config = dict(
    n_layer=13,
    d_model=448,
    n_experts=24,
    experts_per_token=2,
    d_expert=288,
    d_shared_expert=0,
    activation='swiglu',
    moe_layers=[1, 3, 5, 7, 9, 11],
    router_score='softmax',
    normalize_top_k=True,
    routed_scale=1.0,
    balance_loss=0.00698,
    balance_bias=False,
    router_z_loss=0.001,
    init_std_router=0.00901,
    lr_router=0.000659,
    n_head=7,
    n_kv_head=1,
    head_dim=64,
    vocab_size=37993,
    norm='rmsnorm',
    norm_place='pre',
    norm_eps=1e-05,
    positions='rope',
    rope_base=25500.0,
    rope_fraction=0.75,
    qk_norm=True,
    attn_scale=0.125,
    tie_embeddings=False,
    parallel_block=False,
    init='normal',
    init_std_qkv=0.0312,
    init_std_o=0.0387,
    init_std_up=0.0446,
    init_std_down=0.0446,
    optimizer='soap_variant',
    lr=0.00755,
    weight_decay=0.0,
    lr_head=0.00951,
    warmup_steps=130,
    schedule='wsd',
    decay_fraction=1.0,
    decay_shape='pow',
    final_lr_fraction=0.0,
    batch_tokens=65536,
    seq_len=512,
    doc_mask=True,
    z_loss=1e-05,
    train_tokens=483200000,
    steps=7374,
    dataset='wikipedia_en',
)
Below are experts of layer 5 (counted from 0) of a mixture-of-experts language model. Rows are named gate (a neuron's input weights, with its number), up (a neuron's input weights, with its number) and show model dimensions 256-319. Each number is 500 + 40 x the weight over its row's rms, rounded and kept within 0 to 999. Numbers have three digits each.
Before each expert's rows: a language model's description of what the expert responds to; "mostly gets" lists some tokens that are sent to it at least half of the time. This comes from a sample of Wikipedia text that the model never trained on.

# expert 11
It responds to: Spaces and century pieces 19, 20, 18 just before years or numbers in dates, coordinates and tables, as in in 1990, March 2026.
mostly gets: "20", "19", " ", " $", "′", "18"
gate0:538391450502494473475569546494449517533569516498496512528480531491559506551438576500490494521539467482562429550540426432510507494424525488449538464492529501461491489546440452415464427424527476
up0:470543528434479583456506560488571527512489377532566489522506547427506427492420473524451493430474535495564520458533450480481547527517508527512470509479501534538508486548516457465553405515451490
gate1:487514510458540422496465477482423407526602513532497511492510467534531479503466480460465555441501501492392443521565442543457493455511442452509481451503520437576482459485528587498558518499475445
up1:585481483482490496500475477473458511553570506529525594415519469465450523509535478459462520500465557469480481548495463485505511440474436475546488531514543530601397496487553508500497520483535455
gate2:430536463498503465544480517475523545471481453461570593481546423428489474533498520539506462480489543500471478462519465539547407431491553432542492503455520538476503534509513434560513531517483451
up2:536498473502518512462566571499447429517513424437478502497510471469550471436532475502463501453542514475389529522489456522469581536550496480461517452562474528585467483519462457478521469548542507
gate3:467548542509471463462541473534465541486522497434468484507512504499508486566607513474502474517515518511504469459616470484581441438529416473492511495479467449550544510479497554542452510460554522
up3:456540526490518536529499479421588527519503548518526559476498618533586548486527418424476481585479490448493515538483518434525550522520493509519515508509515402479545550534571494563523534512499510
gate4:492471586484509562494418506437456438537465513534506516541598486470505511493444501515525480403543529460467453481459467562466455454522505462477465465471485449443496526553532526489467502536552477
up4:472506513525565447506537473506531597563599490466556473558429556489526519508541513453498552527514483466435483544499469566549520496507454518532536496507483558524557477443449508468524530493487498
gate5:500495528541431484503541472430484497482453541437434561501477538570509488508451531566478568522463532549431522537449503471491450534557472512544523431502449484496488513398519531505497530553480545
up5:431505514527562541469460400572464577488474468502532480488475503451463538458487491474515516426519476496588489498489509456481487413430490462439495481577536505501526478643544463541481536531506480
gate6:447483482428477489576468420496494479523491490472536551392495519457510500504508484465486443550500396482473547480546554592557510481525564504422529492505517486466435445529535434489534515544452541
up6:493546541495516472438523514461460475420537513533516475586468447586459508480499484599540481526538505444512476563467505424450467493487503453489474499474494497528545473485468551539451466430553428

# expert 8
It responds to: Function words like also, first, not, most, only, all, other, he, just, often after the, a or is.
mostly gets: " also", " first", " not", " more", " all", " he"
gate0:505562478507532445453482426548487534453466439496532446519453453519514497495493508468445550503490484453481454443540525553525484509489493418518481482445522509550547490555537508511468492570462478
up0:504524542515511545495498523484522486497500550524512524519508490492468526458511498560536531500419502600528490493431513557520426503519552518544548494550556527494482523491468435477474505520534411
gate1:504488462492508473545460527494487490492466494532527490473519504518494451519488511511464490436558537493516502519498463474521521482518465511511457543448491515501514493536504555517439436494472441
up1:460471566496525569627501439458530435560433490497542537537500452550535563497484503549414574505488503527491503495489486551491564521473491484466524537517571500581458531487492495460491488498484497
gate2:461545451482519455537388532526477523485440460465517474497525535499475426516576454509566491501546414459540555541517471521495497529486529556489477504435516494555557520469492541488514468539490476
up2:514499433447577459562417561556501528539452477492485529530495524486511388476586491504530457498500488464491564497441526505480480556523501507507420513438508522573444514472555522525487502527455440
gate3:452462560503456568548557532474513529499536552557438447464526515452525421554469497461546447470511469471488453600466504480552503430485503549516460536534512506572517530447481457487483516488536463
up3:568521517544582502492477470465470504463469462516496530545451486509481537516426495491476502527558544506498536440449485613484532533467577507457507560544543469496503440540384491471525508530482562
gate4:478473514529492461477650507531502507481506471514565491519586561490475547489540492491445461423584484525461447516503506534501449500500543515505527522525480506515483520519552461486457453530548469
up4:408529527519492504469574490504557515466530500447582548441529496555507526531504427489513442461551579522528468492502523511480456477475590476511517501579512507531509506574518496442526501454531574
gate5:469499486527493514469554479457472478442452492580448440478509477509583552456522525514544519527543492518446449587471520518565523560509474493490495512533573478491552481484535510496522438536440487
up5:444520489491512584515480501531496483458539490503447485532512449504537470466490517498518457552510539493503451599490489564542550515487438519540452509488478513479446507521474455514438504547488473
gate6:516481503510518557473552475566509515410542438411527483506446498490535553483542500433476476455434576489475480480535539548411515513526516502485522478488517470499491517541460520521503469499487478
up6:528511555583559486503525487516537485475504521519437510496529516555434492555478463531519529566509516435474478446556472472641465558504481542440538532460585526540490471461470522486536527444525549

# expert 17
It responds to: Commas, and, that, which, but, when and similar linking words joining clauses in narrative prose, plus time in by the time.
mostly gets: " that", " which", " but", " this", " when", " where"
gate0:447438487483427513500463453493504419551522502550533532478445531528441408477496527542476457487522520522529565564466467509536538571492449546569529539582465534501570477476538468497496537516441482
up0:508524528484563579461524522504436496505426474504419528503470486460503468540528524479501524429557514511437433489466537535445485471512511510486475463520440418517485528522512452493578475564509535
gate1:395473484552461536533448476463531559544497516481466498444465529488465577556535537457445467469511481512529555549470498505460549409445497523518573451464517483476499489483462458495523488503479461
up1:551546490477507481463493451553572503481479431505510468500509506486471400442531462540523502530477492535444466509506522548440461598520518499508494513524520428509530467475472526486504535501545577
gate2:450442454457493520498549454486508472512468506493558534517503550556547569459589562505498462543535551550535516491472512452440374512452483503519442505522490447513477497489454544547487454494485484
up2:444555497552502446446492541502421531470480516467448476485495445401497478534423446470489473477510517441469525521486550544521504476514517474562487556484494517438499422537535474416514492516500517
gate3:505537395525508445534519507496555491479547526470543516512488505494559504480441545472523471446496451533464530511495485501479535535435498506557490524449496457453454476498421537467486465455376491
up3:563410487511480567535551533526533518485480482468460484473528458503533525457515539459523467472379472565501538545431457493442526544453534470506484577498481444549480446507463475385392547527510527
gate4:559511495454462478521554472485434546488457424508596494542492523489551541495565529524498528463522472504442511571504576512485490565513472552519428454490450439488487474478542516462529500494512518
up4:483527527458482524501456422550549540530477525472473546551514461513495564470555551532565451433485528516491506558475549474498516581557529561581496516503494484479498436494465531494510465435606527
gate5:524566484479439536548526552520514573424485485482494484465480516468501536486462481511493461432493457522483551464445536552542512579488542439502530484473492500464400508489429481479459489614610522
up5:506437510517454478459456475471549451493495505511459500566475493525499489506518439500547476575474567519486512509565506491499495505568547529549487472554557510518552502434516547510552512470400526
gate6:521468512416451507616468597478523488507484487474481451485517493594573450532503496510476531459495510512501474502476468432481526496515507528509459597505387588499462485485436559466544495512539534
up6:478529510478489477549489524540504478511530487529511416526463516525536594479462524466521469437512455454573480464534558483500525499531492514530499516541463501504480449563453531526588483538504430

# expert 14
It responds to: The, a, an, possessives his, its, their, 's and following adjectives like American, National, global, Imperial.
mostly gets: " the", " his", " The", "The", " its", " their"
gate0:530513551481476424533518485502493510523492485520475531525455552535509541534457551529456532452445433521506472465526408453542496485401493471528545565519478503429533521496589454552457604446473535
up0:490404456453469523562556525477460505569500496498476449477479498486502478488481519515437535481511543491436442507532476465509498505554519471527601553458440552561464529516560486508527452441550386
gate1:554514506530521419441468469521526562495581566536505497534493516500518520451553530488605433528500509469500549509519459505522493453496447534545514655531495541447469518483531366513467604445508491
up1:536491483535566457527466528527557512545514490595509507515498521540502543577538480456407471514482411455561438430474490557495457562439472470479492514534516437511437532475540508506513608461499481
gate2:520493480418518466478462490504453486542526555502472535532476498498527536486533465487383510477500488532523418465527481489517481607445546560439416483522536442440454507438451540443492506581479550
up2:514493477430515519473493509451565456485540510465488468498476521415472515476571461518475536509477488472510478494482481434529447528489502547484456501523589482515422503499547547499511522569459478
gate3:456482505566429496603466448460523542531490452514557515455537527478481515498521461505525483485533484475495541467463460477559508475469516492513514579446423534451458531505545524594458476481461477
up3:496471509527513430581534510493500533578495557507515512493495412487469486519515525499517485469500376449499487514448486485556520482545532512534492599483549481459493595465513563560445456514518488
gate4:543460551460470453543417495453491493586503480489520464514462512540415517546486503522417480547517475540475447483543483522574483555477587467497496469517504475526474548492450510563451504488392481
up4:549499536429448467458473472499475533521503499411490470534462475518416527535452495529468450519429484533461495453541481489573486554478605495534509517507492488510490476514471508494460490506422455
gate5:446506535472492419476477508575510514509534575542496526467536473498523578506485525413474486486524536478573522470463463511518491478526561504496520578438597563507514556545483438567513523528470511
up5:531533495526488463527464512541513548413581525577443512568582523526563503514477494510546537579542481519492397517523493550516467521523454475518528546480479497537539463511558509447539519458526470
gate6:424525527516457550471528569479494468494513546497558515479515542492525541517542504515540481524501551521550483574481461551461503516532500480472582480566491504527573541549478496442424541513526547
up6:583449501539556532480474464525491446523502527495504527540459503608499567541487475516522460463467480514541519551570448508527488524467545498506485485599400552490514529441558486525504519477456489

# expert 20
It responds to: Spaces, digits and dashes inside sports or election tables and scores, e.g. 6–3, 0/0, Votes, Pts, percent.
mostly gets: " Votes", " −", " Pts", " +", " %", " twenty"
gate0:527539504540526460493541527447509530515391548453550503528499448470486537474462502560537452486457513480563479505491501491465483431500462535508458428457493600624446543521532543519451553470508476
up0:411479524474506483489576529567492494475575563476467490526531489537493488518517489444494542543564474519482475460555540589494525472441542576540531516500529494370544504457522518479504523552536584
gate1:425509488401464495507480511396550476538488494410475479516516450553441520463467496503535506532525424547508495513482412443510483485570500533466460471532468515443481486496477546497412423519501452
up1:528522537492461512588515505463432535524545530528503544425497469440550487474489604477468570484477577425543567443429526482500450473516520459491490551494494537477441494468461539505540459494470549
gate2:549518468545529583454449576478464522504557527535455479562489513509538545439504568490485432488537555563537490504454478546553548525486582545436454494479489435480520505604607475454506544461481481
up2:446485550510500501492380549471525523550504511415489490479498428530558566508466528481505516504488526527500465414465498481425488440429530558478525454524474594490506478469491521451515467562562546
gate3:481488530501495462534464489556490577470454556445506451523447560552559484531456516554560516497541624509500510534475456489504503468537494516514474554523446491494546548499455472615434526605485509
up3:534512484457439497503471464553461509527492543561549502562479501448529551536467529460504497552533532511513477565519551604561522552526484467499517508480482429553503469474544535498506521481512470
gate4:464501495553465496451580516481561497598500609495465511570489518577517525514507537441563451438566573439522453512451552495495561497571505467560490527495523530549577458423474569454506472475575511
up4:421537464500487482482498506521438550480494511438477465421465550469531541530492473442508525537529474481457509525521411542540515526473463426474510468475488594507513473549523474541503491462456514
gate5:531546408415484588491544442457561521488407478509470497463606460473551525521499530490534450562518515499467485551593446485499499471459551501564496510518534458519429470521576501577518536506535501
up5:572530496420461551526496507498481524502457538489510457513520455472589446502437510532501499456512526540382424519600452514554526499548478539554480541541541524530520510542537432540585558537506461
gate6:460495521461446528498508552542443537489531479513402515466404502491528540521557560564461418560504542513421496492542467458502506458524548467486440526458498504461499434466429438483469549489468451
up6:544535452568534484454480463537540494481529471534570567505583481485391474496483464428501526508489469453496511582448503518446453496498538593453482549532514527525482512488554522448527500468560467

# expert 3
It responds to: Middle and final pieces inside foreign or unusual personal and place names, such as Kir-il-enko, Nil-ak-anta, Kh-an, Lant-ing.
mostly gets: "han", "iy", "uk", "ari", " Lemmon", "ham"
gate0:488507544536484510508516450500458468474471463415528518514465459460485556458472415526598532483560515560581436519503533457491507560494469498452513505493505513512453508455517527451486494503446488
up0:501505488526455497515452496472467440540451542536504510520475521524477483517553534522536471461447519506446464578507532563477554447531509466484375442516512491533478438440547491480511457523489503
gate1:551517511518523520551511439500534534474503478467449438511484478552539486483502474415594457536530491487496459512542451542507568475545477479540520460538411481474541472482503503521464488518503525
up1:490503511478503451496540606545543484552456451579509482478514514488527566495524560510439483463460439505480546561467548442478406521479508493462521472448523549448535507543498423452573534397444446
gate2:522453515511567530449542493488548517607496508471528465530483516417494482473495428516531484498553448451555522503543480493452460517384551499524485519503447528581515584456459557539423512504524504
up2:491482570513516479454483479442452527606472479363496526438524442455494481530547474602483466537483493495482446491495560477438554455529448503507502529463432498432449512413542558459456536549499531
gate3:479485493467478487452538478523498516539490497426427431520481541528556490469555484443477515458453415541413553533492512519547507438469549470607565552465508569518537509480499551506436488443521479
up3:472492494503449488568537539487496469471499485445511494506491485484553488513439466459514615535473506482517475437501456469486496511494468506476469456464531469455609501514475585545492449548434464
gate4:467511515449545490483528466487412556480438510495556573506520493459526537566522495535513590570476460510537545531495452440524427414498519526500522537509468462475500547517542559462491482540484503
up4:582474445517457545443521475532544510528477454479481495493536533533497460526539491515510460489504546456446436503436528609446464461508456475506465523424464519509465446454464420482438519446476539
gate5:450488425498434468512507485498534486452468506518477582570472613486503548496531503568519492538507485525588540471548439536484511556406519483520475628483533515602524479564462524460522565522472471
up5:560476547423529553497486523521507527501519494533487533489491551457500482596487458523515530442453503402417458471522444450478461496513485506571530510467570519536536530531466428565482559578474488
gate6:543442440542499507477543506473482476444514451512512546514497482466496486551455545458550518468443509507517535497533537520466555492534569542576500480398559480505517494492487497454482481448499462
up6:482469546477478528431556528483503510487441566529404528510482493577506428506549488451468494478529401518465473468469437499491524445539508485485493496540448466584553485513512564435498467493585518

# expert 21
It responds to: Final digits of years after 19, 20 or 18, such as 1987, 1164, and small numbers in rankings, scores or seeds.
mostly gets: "08", "09", "05", "–present", "06", "07"
gate0:481540455473483559456492548473490506548520473499552553543474519441582525445466487517549431551540523532513453570558500485526515532446592522414498512471523459525435472489491424430459523446459521
up0:544508569461458491434611516447457581488494523547517449485504501444552597479489494488502474535517469494444474552438485490513486401490452550475540584569504515494502526532455499470489503498521500
gate1:493432437470520427525527519457513545530588629544517549558456502510496541460519570524504506453498484542488506410526477500490506508430442490550535553532454450499424488535469552546537517546443468
up1:557475524538552468532543527456517488478558555492484508516481546471544539468504485533539497410492473569531514442525460493519513498479474538538473540464536464545505455476409584590534462472474519
gate2:479495543522467485515485544528501466487538591455535529559481488477492489522591486491481518520473436455532555516442483444536474613400466466568520472456467456496485482482505505524487485500554437
up2:440537529528482522501503474517571517563452489582424511497432488476463468536456487435470521569533486468491485537476511558469538484505445499519546508506519545509566438494439529412441437516540529
gate3:440469462516507513476513473623434473519487480490540529481440517537483498492422532546507586534474479527491438514521464508521556482507489486535430433495479525500499540518517522485465476516544452
up3:492498578484465479563552561626445476477477455552437529496485524480450525488484513488436547518530513527509584555602565527481498441574467425544486481458538506446491575507444436469483487485415502
gate4:516487488431523444479534543541473510509490486509547515448492461440531512496495584534485442530455515497466426515571529533457530511506539533548570433487510574504576567507460428527490460436401470
up4:434489518483569479493508536460490537549513479578537520534516470433449496523419540447534467517514524462502478490595586568492525488520520493561534454532516487541558595541400445529509471413455484
gate5:460509566499508502524507497399464560463497501472467530505488585508560487511557511466531484503395528537581473505475511505491522500492531436468555561506496480521578471494559497476580554512508441
up5:537494470523484524389537520484457493529524600519512475546489499543491550460509471503558466592470455470458509508428500470543551471577488557498464490482613520495553564539497504513518544523439477
gate6:511504544445495468461500480521510473575483524506502478432426472485521506493467558502554506432581500425461456557541509487463510439456507459470455497429532488549522554503541489511474492525523491
up6:430472526497467494532498546463513499423540477559501474461564558501458555499523522454511453548474516529545529513534492445467501461546546503547464572452440483428501450596535504596469528526508575

# expert 9
It responds to: Column separator pipes inside numeric data tables, especially asteroid and sports statistics, plus semicolons in score lists and verbs like has, had.
mostly gets: " —;", " |", " has", "%;", " •;", ";"
gate0:479589461488442505495451507500479555531490442490528467502542502453541482503482503506497478503497503456474518459467518472481520487510590567528488531453509500474526550471524485496486386501503422
up0:500466534459524521418490517511552448511437560504488494488384451568443483529459515539521488467528450489558492549499476467485503510520461479540456511507494503537462465525565512456496509531490524
gate1:442546491511476426423553527503469494570503538508496435509526484472491503483460535503459475522494465483481460579576466532447498508468481485394445483558565534498489571493446512505519517538530521
up1:487539495472505475536569516556498496499426517465527510508544546524516475420478508450536476561517466524487511465447564485486448484570463449511528520482460450498479484454482466476530490472531489
gate2:544590494525442517487441521432465539535506486450453550504478487471500461433440411448518488521511526448526467489501440540515509504592574476459476570447465494482502416515578430453528490474424534
up2:464506476510489434477494467498536445504497509518513437491521499559515516644523480447484552539466565588539510517525551577516512563495557475580494478438541458525536562532494557486539576481469443
gate3:466444505513516521495535498565424452508505506530484479429462496515461467459502494609519487539467457500563506551509497517462441524497463542497540523470442561473557475485554476506526498446461428
up3:497550545554538486476472520504505488468519517453548510416513559534562516518475509462540458447550561500460499499467484459516459476459488455463493557458557470534445484528516517518479554488580525
gate4:459525484517584408519511471488430531526487481425504595560495506604457526499505518540617506520484445520496490579536469462555471474395492468474474538482458446479471510531500575523510515500471539
up4:501474514508474519495481582448502463467523480540512401489494488407540492532520456499429529523542522474504486398467524513465524559581511514547543459510544588460597497444491437504533499478531483
gate5:501463516440500443430518485532554427460560472506493574487487461565524431499508448582566606535486600489532538437518458555463570586535517470514452502489499507508485461565507494644519513480496542
up5:550472485487488491467499508445574382456550506497507543500460492544490452482501503555526626440495546465541495493511442573493537590577405476524474500482565540550448516602449517622530435473496509
gate6:572509569497482471495527428513501489514513525500483567509473542490413463459586535505472457467508535528431477483509521531471472522504552479561572433433460550536542453510528468528506556590438503
up6:554473488432499489472528481487483519524425520571517505467473649534441492518538527541509515505496487526503512511525505511499463548529504517587583463530436510458568483546495500568475518485508469

# expert 0
It responds to: Pieces of proper names, mostly surnames and first pieces of names, e.g. Somers, Lin Biao, Centrinaspis, A-leynik, Croatia.
mostly gets: " Mid", "wood", "mathbf", " SR", " Gai", " Yes"
gate0:449452438516470450508564548550489498486485522533439536517501500429518478565482442481482516477519546476478429521529485478507448522480477491523496531527481498494472572540458472560561488497453491
up0:566523552516480453563501562441452473483449503472511489460480558500426495575508509554520523541452468537568569479546511445555483502495536495562516427472545491613481456409472531504459497485520502
gate1:525493477444456495466498542562564463525483493495463455491470448531562503487454483439446505414451449475466532482530459405473471504527478464466456534535496561518515418502462517522517470498512513
up1:542551516445523472416511489508477493556476517545446524487516530461512471483512573478535461531553455498523486514449435467438468564514496495546480510446514471603507457533453487497521536581593538
gate2:505476517562459507556512476494490508507573513451462485457461596503526506424492492534441519467468550464525518462582464482508527468449510515536499527583499599514500484517447529494527477484481472
up2:555429575451469533455435497512543471538435472426534479516524469405464464559505378488529514498498524564505481540509503496530559584483425480545538496447532478465540538469480386566508478423590520
gate3:524532453484494565492531465500548587487549505438562544451532530474453470531490487497546548480498485538465478595504521422553507532474514451483444507492494561482552519500450551498402498528471518
up3:524495547451478486517439552488456543483492488529555470446558470498444523476531575476550573487443476415557430495543499426453547474532451422510490542532514510493438457495525492541512489503465494
gate4:471493452441498497476490498465556494513508513535512507481537501506556521438479489438517466528538527533462474551431516481525512645490533504410495502511450456451566574577516480450457577485497508
up4:541551515519574524494494576496421542522494455455497548504521482549440480499532455543478531505465577512543514500446492499503446459550502491512505511514562581550399422487508522513559491515529533
gate5:484506505481529474442479511518448467500542526542581492489447525504482570526443592465557516452510422514488608459522418501508486477481454443568509470428548468493477504511459517528521468474508538
up5:463524507433500503500423513485494512482443565427488490517529542542532531446525557443458438538549494483526532479502544454561548489457483496496487459503565469495444452527515532492397518476562447
gate6:505483499482468562480427492506485551494583579539467568497444507492447433474563432509514553458513472523465449501498533476464435458568433461572492457522500544537516546464487514445444481531434513
up6:479473499431502496547512566511484517461504555484498525424505436450512431448536479567550510473513578461455521444517424573552520491585487504517462530497530523469478553537530525534557454491485448

# expert 4
It responds to: Commas between place names or authors and years (Urbana, Illinois), and the preposition in introducing locations or times.
mostly gets: " In", "In", " &", " in", "),", ".,"
gate0:477444501399507411511442413466424596543500475512483514492478530473511541523539501573433521473526482528471396551537440555470435461579446499462513563532470503516535508470501507550509532441606516
up0:522489484477528527524430504542527524499516504548510479529486533484508490509479590562512488503434474469472499505549501582481517504485460489519561528464476551545476589505496481568483520513498565
gate1:480432470428540494539517488490482533493512466480484466554510481488541486523484473452474469550467505491505529451474484507527430553508470534524493494491498444481535476503428521475507529479530546
up1:448518514429534469511503415490502504552491548436512523571429481505575502564445507505478540592519485543456491485519484501450498486591484503448506482575480483486504490523487539496486542441523480
gate2:522515504526521464485526473524528549606476450556494496504491466544533554456493503403406525517479509559504426423589474483497486508498428551529479512464483466512486464527496513517471504507513501
up2:520524481488507499513401546527521562469569496474534538508451547522483527519497512539567471412503523511518579493496533544528583430489501526419541560529500514482520484515444497543463496487568433
gate3:518477438483475526451505535580517574478489526519498503474507504502527453542502543452507439480517520434499510515515527478473449436562427534434466498549505512530559520533434498539485498481546527
up3:568482506415472552522578524546552484512513526410407472466523498497555509532471535497477519453470564531514474560488509499548504487607558455462508511450406510465520463473444540473563465504449519
gate4:521470547475481509494519501477491484508537445521486547463524422460430496503467546463553481447493468440491545434483466456493513454518630550523508523539542559510537462491510471544533492525509520
up4:465521565533462441512535424490511538436540455509483564511485506528513508509529496472533519489491463514517497535498479477488507540464541503538427489502594525493521516474485520587456498510547550
gate5:503455556520480531506482474508420541476530508512525486530555470442501444440498510495524500441508480477541494583568496512501497464460435472639537497377501466519502531558508476480520511454514501
up5:455533433420494513526500443471556494507466475535518530458439510445464507521512500457497475543550520390528549483478547572491455521464523481445496493519550578472434551528498444524541460464396399
gate6:440492499501459531508563462515505530442518464507488494440571512494555534569466550544447485566529460476481525511583449496486510521443565492458534566450571517509517445500497577483474487549526529
up6:471475499512495587499459534490483504531546432568540516497496465427503516575520563492500517544515534462475549537517517492489459555469482485459538561491550477542532517551505525511546512519478499

# expert 10
It responds to: Country and city names after New, United, in (York, Australia), plus final syllables of foreign names and words (Banco, Jiabao).
mostly gets: " York", "o", " Australia", " Washington", " China", " America"
gate0:507518453477452470530554424481472404477480478574544500516456498514424426547579548510521505508507500486512456527447485482573495524479591487608566528496467534485529545582524489508509554531527448
up0:463499481536498422481527490481479439431406494544507503568516565525516398516564529540423477453519514449513474513397490528548463507472575495545565521623488533508567544548500478520513560547510478
gate1:467537488459514503513484428512475506499527470543534512470499493524465458479544473500544515503398485530546464494527515447500492496438512500434460512536452508543481514483515537503469468492478482
up1:460481499466509523483511549501474484486405577465495490440475413491543504488471523524528467481527499513506563528515433534490476452539599562576523519418496478470431447473481457506574509463483492
gate2:506472544519556461518494468451510512483445532608503441538486587530568578472490528445477520498543449455479502529477590474508482476515464474488564527509476552486501538551531567551456489493447465
up2:534543537479541488515533475564457497449463504494538404478486610477537469500489502484438478514615493422403490537458503512511521395457444503460610415431444521453462473553520496471574515481459451
gate3:470582534447571540482516481463558539524534501496529484504520510480608489474462493579432497541526441514559536496579452457618519545475533453459508514493538543458577484475519529506473537530528479
up3:512467494488413476536482550505481485505556502391531467429465495502533509485600431519508422504472544508488433509463513499550447451507461484462556552492449429477498507505554426504522535479469564
gate4:510497552464555548527558445508579503488546450470433529465523434478502541534539538498528528512483479425540560555571533518530587520487495498616382522465472506569480517520458562458464524496487514
up4:510518430432511469457518504503480509467479466509570542525516545509437482454462451495504507497481515564475460482444521444451491467470464473504558484598569476476499504504549453597552450512537501
gate5:479414482560504394519560512439463506476584479433450503546570463444449545492437557546432454462438494428520538463494435492486555500497492522497580534474475495523511485495518510470567439517558528
up5:492477429459457607515475578567449529518567559500496525481465491567471483537561475474567542589488508478404509496501514508564451532541559508525482505517457530483509469550524382531421542449511509
gate6:518434431503509520485459470449539521502487515501474478499488532505484538467481477502475499581447504485525481518505464502475472451517522550472547476525498495443508517518523464559558509512521490
up6:478542614501509527477479547522478497463486570523474502510500519538503526570457542520573476427473474531474508516537531479489507547493518458508490530486471511578484492497537483401459488500487452

# expert 5
It responds to: Structural punctuation opening a new part: open parentheses and quotes, list dashes, heading closers like == with line breaks, table pipes.
mostly gets: " \"", " =\n\n", " ==\n", "==\n", " '", "===\n"
gate0:561453500407479469488446504459439448530517477537536538514495527511492445508452482557498416499461513513484503561508532446470481518476578407572508457508515582511506491543441460402542434439540445
up0:494472442516516508502557562473494439553410501517576402533443455513502516428408510478438433501538431562514586456492486526453472503502484455502472527487476450487574469513527542473541519422496462
gate1:433556532582494563447542432485518492527494461549575482461531493469514518413444405452502461516422510481451470499502488492468495540563476462538475499511531469546532460542521512497577449492530473
up1:529493502440480427608522578513497468492511455496516529533492570432552474524495566563453537522471508458519535467549570513494537523443473524456553497468510530459495543514520456525501547524450530
gate2:474512597525504533524507489460511540447415512445467571519511509430542530544402537519455530539445495529523540459500535524457528506505506451474526512539478487568522585469531454521476537470491536
up2:508570547462515504478492503463457552504454484444502566521504483414503510518420447473506500519440530564487509512502574505418509495479461386508519557542525559549542527441510492511476581466479512
gate3:500510568543461494453549474493452504598520447424524524569529469479447453470534466469546524471459539498512465498451435516518521551474482486552484483512471498490484559537503462467527485554472546
up3:442514461500467529524447530416502513450420513552494510443447516483557536561414513529453423479521449540522577451473553480537549508528463513452526559434475478530564542441457476486491540430491450
gate4:527518541570491553521496469494526585528486483512508465465505474457474430518457463491567526517476497494553550493510496494487591441557457472487435464491487467565473468524478509463457574542575545
up4:506496518552495470517508536511514564542477514489514533487471538447519486479518508550543496454537512488542475506510523527519508436492497504497511453503507498516521474444483506468569529436477548
gate5:520503527515486501505508523517539575519547460531506533462405489613532469581530443536470552537489500495500461454463503590543463517552524473509553524436444502548484492563567529534562535486449503
up5:554480498573516538445436496471555499524463526507539565490504529429525491519441499517508487470553444516484499538470446500469508513522609488563503467488513497461463491505519490505480476494546544
gate6:433510573488492476609498442483502513481464502536489453537543424522486465436485435545568529422539525479530403543424472468463545532447506518522520505520523493494548534550456486465532509485479504
up6:502461485475488561497443500506509498478447437464580483476437425455518548637451488426379498491493514567544470451490500527592512534510459490503453510545525565532468489478523443492475510473545509